python train.py --n_layer=10 --d_model=256 --n_experts=16 --experts_per_token=1 --d_expert=352 --d_shared_expert=0 --activation="swiglu" --moe_layers=[0, 2, 4, 6, 8] --router_score="softmax" --normalize_top_k=false --routed_scale=7.68 --balance_loss=0.0048 --balance_bias=false --router_z_loss=0.001 --router_noise=0.3 --init_std_router=0.0196 --lr_router=0.002 --vocab_size=30371 --norm="layernorm" --norm_eps=1e-05 --tie_embeddings=true --optimizer="ademamix" --lr=0.000373 --beta1=0.9 --grad_clip=1.0 --batch_tokens=65536 --seq_len=256 --train_tokens=699500000 --steps=10674 --dataset="wikipedia_en"
Below are experts of layer 4 (counted from 0) of a mixture-of-experts language model. Rows are named router (the router's row for the expert), down (a neuron's output weights, with its number) and show model dimensions 0-255. Each number is 128 + 24 x the weight over its row's rms, rounded and kept within 0 to 255.
Before each expert's rows: "raises" lists some tokens whose logits its average output raises strongly, later layers aside. This comes from a sample of Wikipedia text that the model never trained on.

# expert 3
raises: ".", " (", ".;", ";"
router [107 123 111 112 147 107 106  94 133 146 175 120 136  81 131 128 142 127 146 110 112 116 101  95 134 128 146 152 157 133  89 135 149 147 151 142 114 147 144 136 125  90 112 168 135  78 118 153  98 115 176 170 129 108  98 139 133  90 136 114 170 144 119 104 152 152 146 114 125 106 144 164 131 140 134 149 143 143 155 183 139 105 130 128 119  81 128 104 136 137 110 152 136 149 166 104 129 123 140 149  96 124 129 180 145 106 159 107 111 127 153 162 107  96 125 108 126 116 147 124  89 107 121  95 171 105  96 132  94 144 155 108 160 116 135  81 147 150 100 122 120 140 125 107 162 138  76 139  45 111 143 117 102 122 167 115  80 147 149 114 188 143 131 166 116 141 112 153  88 144 120 148 129 101 145 124 120 107  76 118 132 130 138 131 119 111 128 146  99 123 126 158  82 154 137 128 165 125 152 141 104 106 147 124  81 171 144 183 158 142  98 122 158  93 147 147 154 133 110 161 154 106 140 118 136  90 122 140 113 117 129 144 124 150 139 111 111 173 118 142 169 113  96 109 134 101 108 160 144  70 128 125 130 141 107 158]
down2 [144 144 132 126 116 111 154 115 140 108 140 108 117 125 122 134 145  93 111 140 136  95 124 149 156 114 143 151 137 146  87  90 133 143 152 143 107 124 101 124 112 125 181  69 155 134 160 149 120 125 169  70 168  86 109 106 107 153 127 110  99 144 131 123 122 113 136 147 113 113  99 163 107 155 195 131 127 100 137 117 149 121 161 140 109 130 104 152 142 151 127 138 132 122 131 166 124 106 108 151 131 112 112 114 127 146 120  75 115 104 131  97 113 108 148 106 113 117 120  80 136 167  74 150 109 165 162 132 136 133 129 100 135 134 152  94 148 123  98  98 125 129 133 111 156 121 129 153 175 153  94 106 144 128 151 110 104 166 115 159 123 154 100 143 131 161 120 132 160 120 140 116 166 101 186 160 138 124 129 152 118  83 150 120 155 143 128 122 137 128 126 133 132 151 107 138  90  99 145 135 128 120 103  82 138 162  91 121 154 114 132 130 134  96 139 146 128 110  85 159 113 158 188 183 107  88  93  64 131 132 114 117 175 116 142 135  93 100 177 141 107 139  88 174 126  96 151 143 136 130 187 123 119 122 122 113]
down3 [ 98 146 153 161 146 145  81 145 128 136 111 118 149  79 122  96 164 160  79 126 118 140  98  98 126 109 154 102 133 128 111 105 114 113 122 128 163 144 109 140 145  96 116 163 114 157 117 133 115 118 133 117 117  73 141 137 153 115 121 130 113 130 113 123 101 160 126 122 102 134  74 119 110 163 141 139 183 149 122 158 131 129 180 150  76 156 152 106 117 166 145 112 124 132 143 140 119 157 101  98 147 123  85  95 152 114 115 114 115  86 130 118 128  97 104 110 148 124 163 120 139 147 104 125 137 139 142 134 118 132  97 145 143 109 161 111 103 149 162 128  99  84 112 185 179 140 138 157 133 174 146 115 161 106 116 125 125 114 113 103 110  96 135 130  87 162 125 134  92 143 135  90 140 142 114 127 133 103 151 112 109 141 138 169 141 134 130 119 134 100 135 109 151 143 159 131 144 147 118 162 123 129  97 127  96 153 102 129 118 125 169 112 115 137 160 159 101 153  95 113 119 132 147  97  89 156 114  96 139 105 155 110 110 105 111 151 144 176 140 162 138 102 195 120 114 130 161 118 108 220 141  91 106 132 175 143]
down4 [129 107 176 168 141 152 126  96 161 141 130 126 113 116  89 142 198 147 100 162 145  93 105 112 164 121 126 133 168 126 131 110 146 144 118 134 133 155 111 116 126 162 127 130  61 131 100 147 117  96 122 149  93 134  94 134 141 117 168 151  98 184  80 111 144 111 110 124 152 112 125 110 147 144 109 104 126 136  96 125 157 124 111 135 132  88  92 110 156 110 139 124  85 111 122 137 138 106 122  95 128 132  96 127 117 120 142 125 111 113 169 122 164 140 121 124 162 128 101 169 159 130 124 126 173 139 144 113 101  98 101 142 147 158  83  97 142 110 129  98 115 143  99 154 162 153 112 131 119 112 162 150 110 136 106  98 131 144 103 152 145 119 140 133 129  98 169 160  84 165 134 102  74 125 111 171 111 122 153 107 129 163  85 131 131 149 138 138 117  74  95 168 142 105 141 154 114 119 148 116 118 124 152 115 172 138 128  99 106 125 126 115 147 139 168 153 123 129 171 102 175 102 166 149 162  98 146 124 121 146 157 146 114 127 168 122 138  99 121 126  84 103 121 160 136 125  72 100  85 151 148 143 110 121 101 138]
down5 [ 94 169 124 119 122 113 166 150 111 163 148 142 139 145 141 183 129 111 108 116 130 105 129 131 133 128 121 114 101 140 135 126 123 142 100 117 118 118 122  92 119 145  96 127 140 110  63 133 139 128 121 109 114 141 110 106 101  99 120 150 155 130 184 145 151 139 148 144 117 139 114  92 132  86 117 130 101 130 135 115 102 103 141 152  93 103 105 148 133 132 124 109 139 111 131 129 176 155 109 145 175 132 158 111  88 140 127 130 144 132 149 135 118 138 108 155 137 115 168 174 147 105 183 133 135 118 104 136  98  99 128 157 153 139 125 114 159 157 114 178 164 148 148 149  91 117  97 112 121 103 116  95 149 113 119 130 164 134 109  83 112 127 149 132 125 156 148 159 112 143 147 108 124 105 173 110 120  95 110 146 140 139 187 198 169 153 149 130 161 174  90  97 143 118 119 113 124 144 122 127 139 114 101 128 149 112 142 149  96 153 145 108 109 129  91  98 131 134 113  99 120 167 128 108 108  69 100 121 149 139 144  85  96 151 101 130 104 165 116 139 112 153  75 103 102 143 170 133 103 114 146 134 205  90 132  88]
down6 [119 129 140 143 144 143 139 132 142 151 163 121 101 109 122 158 110 138 118 164 101 145 155 100  96 160 123 129 136  70 159 138 139 105 102  77 144 148 123 126  65 127 119 152 172 130 121 113 127 149 121 138 131 134 135 115 153  56 171 168 128 153 105 112  90 138  86 103 134 118 112 119 103 139  93 116 122 140 108  70 135 125 148 158 124 136  92 102 107  95  85  97 150 138  78 137 173 155 180 118 116 129 142 150 113 124 113  99  97 143 110 123 178 149 117 183 138 110 141 146 138 134 147  93 152 128 148 115 123 149 126  95 120 128 137 147 133  97 113 114  88 174 116 106 140  84 149 127 156 159 170 147 132 136 138  77 161  95 106 145 153 164 159 110 130 144 119 149  95 153 140 121 115 153  90 140 114 152 133 148 149 150 107 139 123 124 116 165 145  94 138 109  81 115 135 123 107 115 172 135 129 118 124 165 166  92 115 139  85 143 126 124 144 128 149 142 166 110 170 116 104 122 171 112 121 157 152 112 117 113 107 147 134 153 154 141 127 142  97 122 127 133 125  97 112 109 155 101 141 162  97 110  88 163 104 140]
down7 [107 150 114 134 155 115 108  69 108 137 133 140 127 125 114 120 130 140 116 111 118 109 129 115 119 112 114 132 129 131 142 134 149  85 109 139 126  91 117 150 179 144 118 190 116 113 197 165 114 110 142 123 135 157  60 117 112 163 123 113  82 148 145 118 156  86 159 149 137 120 113 172 154 155 133 126 119 134 125 191 150 116 132 180 159 148 142 146 133 148 136 143  95 159 107 169  98 167 146 116 120 175 132 184 137 162 144 117 136 129 103  96 158 135 140 129 146 120 123 106 151 138 109 117 131 131 120 130 122 120 145 128 113  82 101 106 102 120 141 124  82 116 127 120 102  99 123  83 108 193 105 127 146 142  93 103  60 148  82 163 130 164 115 104 115 164 132 118 169 133 121 159 137 113 114 125 173 132 112 136 119  87 105 117 176 137 150 137 160 112 124 102 124 114 126 138 101 116 102 136 130 128 145 127 151 104 121  97 104 130 148 108  96 108 144 141 131 149 117 140 166  72 129 128 119 130 131 144 119 150 103 129 145 120 118  61 121 144  96 148 137 133 129 128 154 143 130 105 151 122  82 176 126  87 143 117]
down8 [148  95 128 130 130 147 129 129 165 171 117 123 122 118 118 159 106 159 127 113 135 146 161 149  87 137 138 136 155  98 105 148 153 107 135 149 130 125  92 152 145 117 122 137 109 117 165 137 114 120 115 121 140 156 186 100 147 170 101 123  70 106 121 133 117 130 145  96 114  65 113 119 164  86 152 133  95 144  79 149 118 136 135 115 142 125 178 116 127  86 147 116 154 162 133 143 112  77 161 118  72 161 116 137 159 133 125 157 155 146  81 104 121 130 139 111 132 134 109  97  79 122 110 148 124 153 173 109  69  99 119  92 140 147 130 120 127  96 159  94 141 151 121  93 106 139 125 100 119 124 144 136 126 152 109 145 124 139 127 171 143 148 172 113 118 140 144  99 147 125 115 113 183 114 192 149 141 100 142  92 136 126 131 129  91 136 148 153 173 151 164 105 127 129 112 148 112 166 152 146 117  87 142 120 145 153  80  90 135  89 117 125 144 149 130 106 131 137 130 158  97 123 161  99 158 115 126 117 185 102 139 137 127 128 152 119 145  76 122 117 139  92 158 132 151  98 131 125 117  83 106 120 128 118 129 108]
down9 [122 165 117 150 160 136 145 105 160 121 141 146 139 131 129  89 167 149 115 115 137 147 135  99 144  91  98 114 139 115 130  85 122 136 152 161 134 101 117  95 127  99 126 133 126 128 140  74 158 162 122 117 143 105 125 144 117 109 111 141 132 107 153 140  81 172 126 108 161 137 115 122  73 133 136 137 111  96 144 150 111 101 128 141 133 121 163 114 146 157 148 169 139 124 102 116 127 164 129  98 110 163 100 119 129 115 155 112 149 115 125 104 153 104 128 117 148 140 120 169 146 128 137 128 105 147  94 129 159 100 123 111 143 126 128 120 146 145 119 126 134 142 127 127 120 181 163 124 165 141 155  94 135 113 126 136  66 110 172 123  47 138 162 116 118 112 120 115  97 141 131 123 149  94 123 125 115 130 144  96 180 140 130 152 124  57 164  97 116 108 114  99 126 160 105  90 170 134 162  90 161 150 159 157  98 115 167 126 127 120 152 103 109 137 102 140 195 134 153 140 109 150  83 102 176 161 104 154 139 113 132 124 117 148 112 120 120  99 144 123 145 135 113 112 143 100  80 157 100 161 156 100 170 130  79 101]

# expert 11
raises: "\n", "===", " or", " either", "===="
router [106 129  88  89 133  94 102 126 103 142 145 113 125 108 137 149 128 147 129 152 118  92 113 129 134 100 155 132 127 135  98 116 150  98 121 133 137  86 107 118 121 123 133 138 145 110 120 157  88 123 159 140 158 103 120 134 175  90 116 115 121 141  99 150 182 140 124  95 165  91 112 128  93 119 122 148 135 144 132 153 154 105 141 132 132 114 139 139 142 138 111 142 151 140 131  89 109 170 146 134 161  90 123 162 130 113 167 133 110 151 193 145 160 122 116 139 173 128 114 126 102 132 112 131 171  97 103 144 140 100 150 135 177 148 119  87 104 133 163 123  84 119 109 112 109 134  94 145 115 140 111 122 139  90 163 104  90 155 192 110 132 145 144 136 110 171 121  84 113 164 151 140  90 147 164 118  94 135  91  88 136 146 167 159 113 133 131 132  85 141 129 155 111 109 149 134 167 174 194 156  94 133 138 128  99 150 180 135 154 112 125 127 123  71 155 108 111 115  91 163 113 160 129  97 136 122 125 130 152  86 135 130 129 120 133 130 146 137  92 128 176 125 134 118  99 166 109 124 114 105 105 111 162 139  95 112]
down10 [176 122 116 123 107 137 134 121 127 104 108 116 111 145 120 125 142  83 103  83 103 121 178  79 163 118  85 134 130 140 145 166 103 118 123 144 149 149 139 131 162 112 143 166 167 138  83 141 193 138 101 124 107  85 154 188 118 118 134 139 109 123 152 153 148  89 122 122 135 126 133 159 142 130 146 109 134 144 147 164 107 135 154 124 110  99 124 120 150 136 139 137 155 132 103 113 102 136 106 123  91 111 107 174 111 137  62 129  88 162 130 137 182 140 175 103 102 144 156  71 136 120  92 115 145 102 117 152 123 122 119 126 142  93 142 140 159 131 120 121 155 139 136 147 134 139 146 157 135 104 108 117 119 170 127 122 115 121 166  97 173 121 126 161 132 137 125 126 148 106 158 110 144 119 151 154 122 143 123 110 111 119 115  95  89 115  89 137 138 135 160  55  93 122  92 100 161 105 128 109 143 120 108  70 147 107 152 140 142 104  90 157 134 111  99 173 125 127 163 119 156 131 103 142 122 137 139 119 145 138 187 123 137 173 118 109 120 129 157 116 109 157 109 108 104 128 110  90 121 132 151 139 152 140 178 118]
down11 [137 103 170 131 123 129  95 113 126 121 128 129 109 127 137 110 141 107 128 162 119  73 178 130 152 128 107 164 108 143 145 123 171 114 106 104  93 131 108  98 128 183  86 134 157 115 112 104  94 152  94 119 201 159 144 126 134 119 126  93 148 124 118 134 126 105 132 169 100 198  72 114 104 112 164 139 136 149 114 138 118 109 104 136 129 126 128 150  72 167  95 136 184 167 159 146 125 139 105 131 104 144 167 128 106 149 114 163 161 119 114 167  95 134 122 160 108 141 145 122 134 178 134 106 140 127 118 152 120 125 135 142 104  90 125 117 153 115 101 142 105 181  89 110 172 115 128 134 148 170 140  91 116 106 147 133 149 102 128 138 116 140 144 117 154 119 107 131 116 151 133 125 117  96 106 118 128 156 169 150 146 155 108  98 143 120 140 146 148 108 146 119 107  88 137 104 129 144 132 137 138 191 142 105 105 130 122 113  93 157 105  91  82 170 132 119 122 123  92 139 159 139 124 108 125  84 147 123 141  80 113 131 160 105 128 179 125 128 123  87 110 152 116 124 142 115 129 132 118 141 144 159 149  98 100  94]
down12 [111 141 126 130 152 103 173 151 128  98 125 101 161 103 116 130 148 114 145 152 138 109 112 119 133 118 121 142 135  99 114 112 139 114 130 130 139  89 100 117 150 115 123 146 124 103 126 112 139 158  95 104 139 107 142 133 158 140 148 154 131 145 157 135  95 159 118 136 104 156 178 134  84 135 114 140 126 126 153 176  91 146 143 127 159 183  82 158 111 142  99  85 134 144 157 153 114  90 133 165 130 136 114 118  66  79 104 160 101 154 170 161 124 125 147 138 138 143 108 101 112  83 128 113 157 143 113 162 129 134 132 128 170 157 113 149 133 127 137 110 128  93 125 111 155 135  95 171 163 141 115 148 123  91 143 120 103 104 183 124 168 126 137 100 109 166 132 145 105 124 132 130 100 122 130  94 123 159 152 122 125 174 131  99 164 113 113 115  86 107 101 190 151 124 134 143 110 157 150 128 138 129 124  80 113 135 150  91 131 107 102 100 125 108 128 100 147  81 115  98 134 137 122 158  90 130 144  82  93 142 144 117 149 109 132 131 122 112 141 151 143 161 169 183 122 142 135  79  88  78 106 153 178 138 147 111]
down13 [120 116  82 175 123 101 119 101 160 117 104 121 108 133 130 142 110 114 140  90 114 122 136 140 124 171 146 159  94 149 137 148 128 154 134 109 169 118 127 115 183 134  97 133 140 158 147 134 147 152 110  89 121 119 142 166  93 153 104 121 138 134 106  61 135  80 113  87 163 130 136 106  99 113 121 142  91 127 142 124 134 136 145 132 164 124 111 128  97 115 119  89 159 107 154 120 160 112 134 108  98 128 134 103 145 143 150 127 168  62 139 173  62 129 130 139 136 138 101 134 144  82 149 173  79 138 110  80 123 109 138 155 140  98 170 159 109 118 128 115 104 147 121 159 119 166 166 124 187 146 163 112 189 122 162 160 129 116 108 114 177 149 141 125 110 144 179 128 130 142 149 116 135 152 126 180 125  69 122  78 123 140  86 101 118  85 159 144 149 131 117 146 125 114 104 164 120 145 122 136 121 122 101 128 130 131 144 141 121 118 141 125 124 110 176 111 102 128 122 141  97 133 117 139 137 107 160 102 157 165 102 126 140 121 148 120 120 160 152 110 122 152 107 123 124 106  97 151 125 106 129 130 118 108 140 125]
down14 [163 105 105 116 125 121 123 178 103 169 129 146 130 121 132 153 136 151 117 114 152 138 133 157  73 140 126 114 120 122 121 113 106 139 124  97 112  99 177 149 101 143 177 128 145  91 136 163 159 131 117  97 136 109 189 117 118 134 165 114 127 155 165 153 126 135 159 123 127 156 145 114 116 160 149 102 131 126 102  97 142 127 172 165 106  90 171 133 134 106 107 125 114 111 138 125  85 138 118 117 119  74  82 128 143 110 141 102 102 165  96  94 150 139 122  82 137 140 159 108 104 152 133 141 122 133 129 120 112  97  85 148 162 134 145 127 165 115 134 183 159 146 116 115 156 139 154 170 135 121 154 161 101 118 142 120 166 147 111  97 141 132 116 116 118 170 130  92 113 164  99  72 128 129 136 161 133 126 122 135 101 175 162  90 116 137 127 126  62  60 144 162 108 139  85 117 123 131 114 100 108 102  96 123 140 149 130 133 150 116 107 125 128  70 129 120 110 118 156 122 117 109 134 120  92  92 133 100 149 146 176 106 137 154 147  98 132 149 131 153  99 104 131 133 147 132  84 153 166 142 100 127 143 126 124 115]
down15 [141 111 142 126 182 141 124 107 116 133  96 108 154  73 131 128 154 134 112  96 123 143 128 107 143 104 142 105  90 145 129  82 117  98 111  99 154 129 118 177 148  92  98 123 119 133 122 111 136 128 141 107 134 131 128 105 127  72 135 139 165 116 167 122 179 156 137  85 165 106 147 116 159 107 140 122 143 117  94 133 126 102 151 112 109 105  96 114 192 134  71 154 189 103 132  89 128 105 139 125 163 126 120  97 134 141  98 138 150 179 132 104 145  86 158 119 129 150 122  84 125 157  86 179 129 103  83 164 109 105 122 124 111 126 117 134 129 128 160 119 137  99 123 179 126 119 144  94 131 103 150 138 147 150 139 130 109 159 107 130 147 160 120 101  90 116 120 146 123 123 128 135 121 152 104 180 113 124 153 154  94 154  98 118 127 123 157 115 131 162 144 131 128 131 104  96 146 122 161 146 159  92 112 125 162 116  99 104 130 139  77 126 117 143  94 121 149 101 168 118 133 132 111 184 156 105 112 112 163 148 142 127 106 127 183 134 108 122 148 139 115 171 142 138 135 166  87 163 108 149 128 122 157 123 143 114]
down16 [122 109 134 104 115 170 167 114 110 108 134 134 151 116 108 141 167 120  91 153 119 125 159 135 106  80 149 144 130 139 109 150 130 127 116 162 142 106 137 179 132 148 116 128 164 145 127 132 144 128  94 129 143 141 130 135 126  85 147 107 131 149 144 139  97 121 120 143  94 172 151 142 153 125 164 113 151 179 146 108 133  85 104 113 166  97  94 122 152 124 136 135 139 120 154 126 127 130 137 106 155 131 122  95 112 119 141  85 116 107 104 134 159 156 113 127 106 148 118 161 165 117 101  92 167 145 140 122 107 145 119  69  98  89 126 118 131 135 110 151 148 165 109 128 157 124 170 131 104 111 146 117  99 134 113  96  97  94 121 124 134 188 138 137 138  95 153 150 136  80 104 109 127 113 135 144 105  79 140 123 125 108 166 147  88 128 137 151 172 108 130 109 111 171 164 104 122 108 115 139 124 155  86 140 116 124 148 127 131 138 111 152  95 148 124 108 118 103 156  78 109  83 150  91 164 110 135 151 155 126 149 150 177  82 185 139 129 169 139  96  75 132 126  96 144 139  90 138 118 125 114  99 161 185 160 153]
down17 [ 70 126 142 123 133 172 132  99 111 127 131 103  89 140 148 182 117 119 161 145  93 108  69 130 142 100  90 114 130 106 124 152 147 116 171 146 188 143 128 140 102 104 117 130 141 114 109 123 135 121  77 136  98 151  91 164  99 142  87 103 132 145 129 118  70 118 151 169 142 131 148 118 140 156 121 112 154 112  92 123 111 146 104 152 158  92 128 124  67 135 144 118 136 109 120 162 150 132 147 109 120 127 129 121  97 155 157 109 132 173 122  84 120  95 130 110 126 139 102  90 153 133 131 138 155 100 120 138 129 111 161 134  89 151 130 130 150 130 118  98 147  78 126 147 172 133 151 102 143 176 120 136 100 164  94 155 151 121 128  80 119 157 118  83 108 138 107  94  94 111 155 132 144 158 111 151 122 135 111  87 119 124 126 137 139 137 149 173 179 130 135 105 129 170 141 142 100 146 127 156 158 130 142 127 143 100 118 118 134 110 129 157 137 147 182 104 120  96 149 118 114 141 131 106 118 126 109 129 135  56 147 163 152 111 121 135  91 144 109 157 140 160 128  93 160 134 111 143 110 180 124 135 152 129 129 145]

# expert 5
raises: "and", " own", " present"
router [ 92 123  92 104 155  82  76 116 110 162 152  97 121  95 117 126 149 148 128 149  87 112 106 120 122  98 130 135 136 127  94  99 160  80 110 128 131 122 108 116 130  99 132 156 191 104  94 162 110 113 157 133 134 128 126 106 134  93 133 101 130 128  87 129 166 113 156 107 158 107 123 159  89 126 124 122 143 155 170 193 179 115 155 140 166 101 141 113 135 148 104 142 143 137 121 113 107 158 132 117 157 128 124 168 133 123 143 117 115 133 167 136 162 118 134 137 165 126 112  97  83 132 108 112 161  81  93 136 168  98 162 144 121 123 136  96 127 156 147 119 107 146 124 125 142 148  83 123 114 120 129 118 119 108 172  82  90 140 155 102 127 146 118 147 117 156 129 112 100 143 143 160 118 141 162 128 105 114 112 110 143 172 182 156 120 140 107 139 103 136 132 162  95 122 161 141 125 153 160 150 108 139 150 137  98 156 147 155 169  70 128 105 156  81 143 135 148 112 109 144 125 142 135 102 171  98 131 133 145  90 158 140 122 147 143 150 152 178 110 142 154 115 126  99 130 135 101 152 132  82 114 133 162 134 103 141]
down2 [155 111 133 129 106  96 171 123 131  86 108 117 104 136 140 151 137  95 139 132 137 110 107  91 117 136 121 153 118 144  93  94 167 107 140 117 145 152 131 157 163  99 143 120 158 167  87 129 124  76 156  93 132 132 132 110 117 136 141 146 138 103  80 164  78 112 110 115 113 142 128  98 140 117 124 134 138 103  98 131 114 112 131 179 123  95 120 149 142 176 131 141 109 103 155 145 118  90 164 136 145 146 101 133 123 161 114 171 127 123 119 138 142  73 136 148 114 162 149  66 169 159  91 132 120 145 144 120 173 115 130 139 157 121 155 113 159  96 161 108 130 119 160  84 138 128 131 107 125 146 111 129 159 124 163 105 138  64 123 101 144 112 117 154 159 158 127 134 147  98 145 118 141 148 113 141 178 100 106 124 167 112 134 172 129 134 119 131 135  97 157 112 136 137  81 120 146 125 126 114  90 111 119  87 129 189 118 175 107 159  99 160 131 104 122 106  91 130 122 135 147 168 124 158 125 119 156 130 156 108 106 107 165 121 150 141 106 134 157 118 122 155 134 140 113 134 141 128  83  90 119 118 131  68 162  94]
down3 [ 91  97 177 123 158 113  96 161 150 157 139 166 129 143 133  95 150 154 137  95 121 161 106 121 115 137 125 102  77 136 108 130  95 127 139 130 170 130 139 146 158  80  86  98 177 149 155 132  86 166 121 106  93 125 151 143 185  95 195 117 133 119 133 145 129 130 127  93 153 133  84 164 135 145 140 142 147 138 116 137 149 148 127 139 134 141 112 165 134 165 102 124 135 107 121 122 105 142 121 128 141 137  90  68 147 103 112 146 123 128 144 134 142 125 135 112 140 139 153 142 138 134 131 109 151 123 119 142  91 157 153 128 165  96 134 121  99 133 131 134 158 150 145 167 151 132 197 136 157 138  93 110 155 100 125 122 148 129 119 120 117 123  60 102 130 151 144 122 121 149 144 115 146 112 116 153 139 135 132 161 120 114 135 155 136 160  94 120 103 102 105 159  92 141 133 127 108  59  79  97 138  79 129 127  86 145 137  82 123 115  77 117 110 123 140 132 137 151 101  92  75 128 118 108 118 141 125 111 177 142 112 152 137 132 117 125 126 146 119 174 144 122  97  99 147  89 125 163 113 145 125 148 112 142  87 119]
down4 [164 145  88 134 175 125 163 128 118 159 108 118  92 149 130  91 156 140 121 133 124 124 122 107 128 146 168 119 140 140 132 152 156 116 124 123 139 111 156 118 173 159 110 112  84  92 118  89 101 146 157 125 133 141 129 143 135 115 108 152 141 172 126 135 150 152 124 168 119 173 109 136 143 123 125  89 120 136 126 161 115 117 129 128 113 105 104  89 112 131 160 107 109 145 120 133 126 128 130 142 132 156  89 108 114 162 124 141 171 101 137  63 176 147 134 120 144  92 111  95 146 142  78 119 182 150 128 118 111 125 122 133 106 158  50 130 152  95  96 143 117  94 110 129 127 108 153  76 140 136 129 152 123 114 120  93 139 125 119 169  86 124 159 119 123 147 173 130 151 143 133  76 115 135 124 128 137 123 152 144 141 109 120 100  96 163 120  72 111  95 114 124 128 112 162 117 122 149 158 101 136 100 151 143 138 117  87 121 147 153 132 102 131 137 140 155 156 124 141 172 163 125 118 185 126 109 115 129 115  83 169 137 138  58 164 134  89 122 150 133  96  86 116 139 144 155  81 118 126 104 147 133 111 138  94 119]
down5 [127 153 104 126 132 118 120 128 103  74 118 137 137 130  86 143 166 130 106 136 109 120 175 174 145 173 124 135  96 115 112 115 104 141 121 125 123 105 122 143  83  82 131 119 156 104 140 142 102 129 158 147 115 119 134 124 136 153 159 126 162 122 158 108 108 159 185 117 120 103  94 128 119 157 121 170 103  99 129 113  98 131 157 161  96 154  84 174 127  98 146  97 117 118 111 109 113 149  97 154 148 101 114 139  77 123 112 101 103 149  93 148 137 143 127 139 155 148 137 137 100 133 112 130 127 140 143 102 130 128 122  98 117 172 147 104 159 130 123 124 165 143 134 129  77 126 151 123 124 118 125 146 185 152 157  86 110 148 120  87 120 154 218  94 134 144 172  95 117 141 172  87 132 119 120 102 156 165 119 133 117 157 104 141 164 114 132 108 141 111 107 107 167 130 133 149 112 157 138 113 107 118  99 142 140  61 154 102  95 133 127 132 116 139 112 139 116  98 113 144 145 135 134 101 166 120 137  94 157 103 125  99 105 141 138 108 125 123 164 134 127 173 106 139 155 158 163 171 143  98 158  93 147 143 134 139]
down6 [150 118 134 167 150 158 123 116 150 164 155 132 145 106 136 159 114 149 117 126  89 106 184 109 143 156 135 107 119 126 142 164 124 140 138 143 143 159 141 122 153 157 121 160 161 102 164 125 155 135 127 137  92 147 143 100 167  96 123 202 109 116 178  97 127 147 153  81 133 133 138 119 113 146 195 109 101 128 122 117 123  97 103 169 128 125 112  88  85 120 101 123 187 104 104 151 158 145 169 140 117 123  91 137 120  97 158 117 114 175 134  96 173 100 126 143 133 102 113 120 144 115 177 127 129 116 161 149 141 107  98 123 129  91 100 136 152 103 131 125  86 150  62 110 115 131 106 165 150 133 157 141 136 127 141 143 104 143 139 152 172 101 111 102  94 153 129 108  86 144 158 152 116 114 100 100 121 143 138 148 127 145 125 144 124 130 147 161 165 140  53  92 104 129 171 158 120 117 131  93 122 103 146 125 157 120  94 119  90 117 108 101 133 137 126 109 139  97 104 123 125 159 127 107 146 139 136  90 134 147 116 111 127 130 116 138 109 132 112 134 111 112  96 106 117  97 132 111 108 182 115 141 121 101 136 123]
down7 [125 137 110 140  77 124 139  71 145 160  94 117 142 100 138 146 146 122 105 115 146 134 114 127  78 110  62 135 108 168 145 123 168 109 136 142 132 108 116 156 126 124 129 157  93 137 110 114 170  88 113 106 167 139 139 172 162 131 139 124 100 138 154 138  98 161 161 120  98 145  88 146 136 127 133 114 135 158 122 135 155  73 115 179 183 139 147 113 145 135 179 134 119 167 116 131 117 129 161 138  92 156 102 153  94 136  76 158 113 127 113 136 107 164 127 134 141 132 139 148 112 123 138 140  92 137 111 125 141 155 152 125 166 155 171 137  87 127 126 122 129 116 142 106 156 119 171  95 158 151 123 166 124 139 115 118 108  96 117  83  86  95 147 116 134 143 141 112 109 151 137 109 150 101 172 141 139 107 124 136 136 125 116 114 155 134 121 117 108 139 112 124 119 118 200 156 107 146  84 123 135 110 127  98 137 102 100 137  65 116 130 107 112 146 120 171 111 160 115 128  98 119 107 112 125 116  87 123 132 147  96 151 180  80 125 149 118 110 110 155 116 106 103 148 154 110  89 144 129 176 112 123 141 151 146 106]
down8 [106 130 141 107 118 125  88 102 146 118 122 140 153 107  82 153 124 181  95 101 172 100 128 145 121 131 156 143 113 107 126 123 179  93 118 138 164 115 118 174 127 115 123 144 127 146 142 108 129 153 137  53 110 125 151 124 136 175 151 194 123 141 121  96 139 144 106  92 100 117 115 132 140 116 142 127 119 152 134 144 123 139  86 124 116 138 103 133 138 123 144 119 147 167 141 133 132 114 109  89  82 113 125 165 175 123 144 140 160 114 198 126 132 117  90 162 110 158 156 131 153 104 118 140 120 148 107 129 139  96 141 107 149 118 139 114 124  91 118 114 146 102 147 114 139 103 117 147 101  92 180 166 145 111 123 167 152 162 137 174 122 122 125 126 134 115 139 139 157 139 130 125 115 144 139 161 124  68 103 101 114 101 198 159 131 169 163 144 114 169  93 139 100 164 115 164  56 128 135 108 113 119 122 102 111 136  95  81 122 138 139  90 119 120 121 126 136 101 141 108 136 123 120 127 114 142 106  91 125 138 155 121 158  95 123 147 112 157 112  94 104 103 168 125 102 129 121 168 116 154 106 125 127 104 139 137]
down9 [163 147 157 122 153 117 116 126 145 140 150 154 151 117  95 107 143  93 105 102 146 146 123 100 148 129 101 125 118 147 141 115 135 125 108 137 145 107  93  86 153 185 148 119 137 117  92 122 135  97 122 129 145  96  80 124 121 141 117 151 119 100  96 145 117 105 171 141 104 164 119 145  93 125 135 169  92  77 129 117 179  92 129 120 130 130 145 152 144 146  99 135 157 119 128 122 130 162 112  89 132 106 134 149 122 150 165 108 140 123 138 118 115 109 155 134 121 137 145 121  95 163 131 144 117 158  92 130 122  78 141  99 169 114 152 192 152 137 126  80 131 126 121 189  94 145 168 144 126 116 104 144 172 105 130  88  89 126 160 173 131 121 171 129 104 144 130 167 133 107 135 112 109 112 132 128 132 110  94 131 125 138 114  77 158 108 170 122 136 104 151 117 124 136 104 116 151 134 146 130 161 110 149 112 100 160 126 135 162 121 134 127 107 163 104 127 149 112  63 143 131 129  97  83 138 140 142 139 122 112  92 149 173 102 110 136 101  58 159 133 186 157 120  79 127 150 118 129 136 140  96 152 137 159 124 116]